Experts of a small language model: a sigmoid router, 328M tokens.
Below are experts of layer 9 (counted from 0) of a mixture-of-experts language model. Rows are named router (the router's row for the expert), up (a neuron's input weights, with its number) and show model dimensions 0-223. Each number is 200 + 40 x the weight over its row's rms, rounded and kept within 0 to 999.
Before each expert's rows: "comes after" lists some tokens at least twice as common just before its tokens as in all text. This comes from a sample of Wikipedia text that the model never trained on. Tokens count by the router's weight.

# expert 15
comes after: "|", "\n", "| ", " ", ".", ")"
router,181,215,186,179,210,170,171,216,231,189,184,166,253,114,274,199,172,234,177,216,189,219,180,260,232,193,194,243,164,210,121,189,182,225,124,244,186,167,186,197,258,209,200,229,258,137,210,280,162,201,236,162,200,270,102,173,200,271,257,257,199,233,171,220,139,159,230,126,185,192,182,258,194,208,210,171,231,176,161,169,262,222,201,195,245,152,212,142,240,234,200,204,169,212,277,127,148,245,201,198,219,230,232,194,157,144,163,227,168,197,291,211,218,93,180,154,158,200,135,124,175,195,248,142,220,174,135,223,173,245,227,186,198,263,138,263,114,267,144,201,197,260,271,123,224,214,160,247,177,164,205,108,215,174,157,169,135,185,154,267,195,171,179,246,221,192,235,199,203,203,213,197,204,223,291,180,141,172,158,182,184,151,238,157,242,173,146,216,261,155,193,192,241,207,173,190,266,243,169,197,225,223,155,221,229,188,184,229,166,151,231,202,197,156,233,172,174,148,194,219,170,241,219,133
up35,130,246,213,188,284,225,231,300,118,171,245,222,286,183,196,209,222,251,178,177,211,276,262,215,234,238,199,202,160,176,180,264,191,209,152,190,184,250,221,220,241,250,162,199,220,244,201,226,158,163,235,159,152,217,173,112,233,227,244,312,149,197,138,148,187,181,208,152,230,243,105,186,191,275,199,240,226,177,155,208,172,216,193,230,177,177,180,214,223,176,177,179,219,172,175,200,255,204,150,185,208,208,197,209,187,109,241,238,180,174,215,165,195,170,260,126,130,240,210,239,191,168,201,230,152,142,211,197,253,209,245,205,261,259,172,209,254,136,246,225,145,213,217,236,252,165,125,264,145,236,192,187,208,178,207,212,179,278,268,158,195,211,184,210,168,174,284,210,160,182,131,169,163,247,272,171,164,189,286,214,184,182,199,154,266,223,115,147,200,224,181,230,186,210,198,150,209,144,190,273,228,208,229,258,208,204,218,164,207,204,233,106,175,209,213,153,180,157,177,264,191,192,161,170

# expert 20
comes after: "\n\n", "\n", "|", ".", ": ", "; "
router,180,218,197,199,211,205,184,208,268,222,218,185,242,175,156,173,197,216,187,157,262,144,255,216,213,182,242,237,255,227,181,274,213,209,191,233,286,213,142,199,253,184,236,183,267,160,186,190,207,190,178,231,176,232,161,180,161,177,218,213,292,169,200,256,167,205,127,250,245,164,171,208,200,198,210,205,256,175,184,217,296,141,103,268,189,125,170,160,215,264,235,230,130,241,195,221,156,183,119,285,185,210,272,246,196,199,234,243,162,177,310,214,169,191,171,179,243,232,184,155,174,197,201,174,210,175,286,208,230,165,207,154,175,204,172,236,222,231,143,230,151,229,180,234,160,263,257,147,185,170,98,190,217,200,189,164,202,232,154,265,290,256,185,199,157,118,153,212,208,221,196,120,178,217,239,160,150,193,183,171,251,217,230,249,216,247,239,188,204,195,238,165,235,182,203,181,217,226,213,247,271,172,177,260,198,204,202,211,239,238,228,269,77,188,151,130,227,210,205,131,195,228,190,219
up4,151,210,169,224,189,203,224,144,171,141,172,211,203,179,207,267,216,151,198,227,243,162,185,207,198,230,124,225,156,170,175,195,229,177,236,179,194,206,164,195,212,150,182,238,203,247,209,251,191,158,167,187,175,271,162,172,264,196,198,266,170,170,187,180,149,292,248,147,178,185,139,133,134,173,134,230,197,151,182,256,163,260,244,230,228,210,197,178,254,176,200,142,276,232,94,250,165,234,215,139,181,213,192,200,265,199,191,156,185,255,314,200,155,205,150,265,205,214,173,183,186,267,212,181,222,167,294,270,221,201,233,231,159,163,200,248,175,168,133,229,231,208,198,224,227,226,207,180,141,223,253,215,209,306,210,85,123,235,180,228,214,154,180,262,196,245,183,170,214,231,215,151,102,186,146,204,261,165,219,202,209,218,157,185,196,255,152,201,228,199,169,197,242,195,251,227,207,152,278,189,217,214,173,191,152,206,199,220,281,199,207,220,182,147,257,168,171,166,190,192,237,259,280,263

# expert 37
comes after: "| ", "\n", " ", "1", ") ", "–"
router,197,119,221,214,212,235,144,260,226,211,224,159,208,179,260,197,169,114,197,195,179,156,223,216,217,107,200,211,212,239,104,133,218,247,183,183,232,207,242,218,268,133,237,173,221,194,181,228,189,254,181,175,191,254,184,222,116,216,265,244,197,188,194,220,179,173,205,228,166,213,232,200,218,218,208,157,198,213,273,192,259,216,229,203,201,198,161,217,234,167,215,262,270,209,245,167,225,210,169,252,191,170,267,188,161,140,161,267,183,223,291,212,220,202,161,160,200,163,249,132,188,243,164,178,140,198,198,234,184,228,190,212,226,187,225,207,194,202,174,221,165,174,161,146,235,166,152,192,207,248,135,150,180,216,106,173,190,112,240,222,165,210,187,270,232,265,93,184,241,240,193,36,203,219,322,266,111,193,186,235,274,181,212,189,187,105,244,197,211,225,184,233,189,131,208,193,213,208,222,198,210,163,193,129,226,188,234,187,228,173,232,225,219,210,200,139,204,162,135,196,202,208,177,232
up4,279,186,204,251,133,157,198,235,169,235,140,178,269,241,230,214,192,165,213,129,220,188,200,205,198,229,244,177,220,224,187,145,270,250,240,138,282,172,213,199,234,181,175,197,222,201,201,162,158,177,130,148,209,175,173,262,124,162,214,313,152,139,246,225,204,161,198,202,81,204,209,153,149,236,176,197,205,171,178,181,238,213,172,220,161,104,244,221,238,169,189,186,183,166,202,230,164,246,170,184,195,241,262,296,215,221,212,203,188,164,212,189,180,188,199,200,210,161,149,257,198,259,202,203,188,192,207,224,218,214,248,160,273,200,191,166,209,218,213,148,124,234,183,174,214,191,220,189,202,241,210,148,285,178,136,194,228,188,217,241,180,238,171,151,248,213,121,152,206,214,262,150,250,186,166,260,240,257,231,217,273,141,281,121,158,221,204,168,166,202,251,243,257,221,233,247,249,203,244,177,283,244,194,181,216,212,301,194,201,180,153,241,255,127,205,151,163,198,156,225,202,216,243,262